config = dict(
    d_expert=288,
    activation='gelu',
    router_score='sigmoid',
    normalize_top_k=True,
    balance_loss=0.000319,
    norm='layernorm',
    tie_embeddings='early',
    optimizer='adamw',
    lr=0.000725,
    beta1=0.9,
    beta2=0.95,
    grad_clip=0.5,
    batch_tokens=[65536, 131072, 262144],
    seq_len=256,
    dataset='wikipedia_en',
)
Below are experts of layer 4 (counted from 0) of a mixture-of-experts language model. Rows are named up (a neuron's input weights, with its number), down (a neuron's output weights, with its number) and show model dimensions 0-255. Each number is 500 + 40 x the weight over its row's rms, rounded and kept within 0 to 999. Numbers have three digits each.
Before each expert's rows: "gets" lists some tokens that make up at least twice as much of what it gets as of all text. This comes from a sample of Wikipedia text that the model never trained on. Tokens count by the router's weight.

# expert 36
gets: "\n", " |", " E", " I", " R", "e"
up0:504491482537553443450459522484536462488493472471528502544532421532473539558374530504518455481518487433481584420518553499471512573526553444565409469579541486420546436464415520500540494551534487526497570525511482422501477563522455454487459475524499504578476521476478501456504560571498527503490563492446522486509520517531509552484477500504431488506527578488511515450457504481528485490525551479507558440494505510478447525522353457431502523492529421466517451509426478489471507499503476518539443405521532524556516513472499501526509485496430561525536475521553550459519497506492504493491460454516519503453502508526475476476533514540528506490521457525500550580545547495543500503544563518470508478537536473520490524501599383504520597455502503563465522512484540450520472543459505
down0:530527477482473435529441481492528462497511434373520457473481545544525491502477610525504464467525539461497472452493463537497480522470467428506502580526559427465512518486607528506544518517478479579500552482520501443524488480501495452559484522517506489486496455501522512523478586409504513479517467492496525471529539550493482535493472498494525495550446486485521526421492520535447484514526537510584457507540555537501479476466509589519573499417478510496499579519562504504599513540469490463567442435490523494483511550492429458425546470509431550496464503434485527560473423462449511438555503481561493525516489518517479591429485524456527433495474523533473452487532558488483581448547575470560452451556463499498538487506493505483511480449518527527467548475475432486537459493406534

# expert 37
gets: "\n", "==", "|", " It", "u", " which"
up0:502469489425480496566566529463529543527514484424507535446459572555448453431491464510469471476502505525490511512429451573444493560465508522538437544490449482523510500459468546485425538551465455556519566468529467533564534508508506437484507495530532376471404491473515502503486537467444527494452544523481430606462521529584504493461488560519548497419577535544483510455498556432524550511475513540478473510552488422534500494528442488525502460529501519588510556508484506519533497481532509532499503485463505542440501445481455550526504535511493490484475592479463498521512452485460571572506537567494513449504480541510516515539522472474566458529564448513512549498534548531491411457493461528527527464556514605498459412503554463461483481490510500521475517456498526435461417491509516
down0:531512532462514513498506534491500508425553524456414409508437470451516484537505540498507520496501490453481509453531484478471541545472440519526492559432552506508381521492470525492497547446463475526467491537521450521499531521553512486513468423452451434552458440565534456512446523506462576437504502455537438486453542521438547498518459466421422452503506578510461468436518448507473562556502466496504453464555491525479506574481487582579386444501466486558554468505518540527512531506479445563543547520506533542525519550517500468496543593489507408522447535492510524514540555494540514494502529493531510527548504464543470449473514522448484507522522467524519493449528474570538508508447552560542586508461493495487542503487468493506511457491463469564588537447402446550506491482552513

# expert 1
gets: "\n", "ed", "y", "ing", "ic", "al"
up0:561489517507480498524486445552545452507564465497522478572498502502461437541529537459551410534585491554506528508439491502494517471471502476487488499498520468471510507491522501399476477474485520528513509484495524513574603500476537502553422448556457530499452515568549539635464476442548487507466444536577420502461479489511499490435515468490535514399493556467557534541497540464508467535517480430512453484515542465462426517506469518482511424515445500512471463502543473517565505508578370519517477470485542515541502509525494427478539437473530459513431470536510488466574435541517495489460523509562469538550546572460474469471529508481480487532490497549445518501525498616518551484474572509494497526516478539477410470505477414498559480480482524559503518493532435513571478499484497
down0:485592485485481502498539401540487479525484517427478455489449461537509440555517479541484476542501539473505475518469480467509436482436516514460426466534448510455515566475501522525503510522435523521508513533525539494523486499542555426514432449529530421513530422463508472470499481526438518495604451517480442494574532503552466547541466536526515545516499456411531496504492432420464495515510517459546426562504490498549475489548516437509513494536473492515503476469594520533446522524533488462464516476490513557571516512510570434528462452500513518587467582514453520475565515503516497502556554512497463477428458506482475505495531505461519503511457395491529475397456585501511504473484585558499433462517530592503525452536547522524528468567475483510486495615503480456463476503530580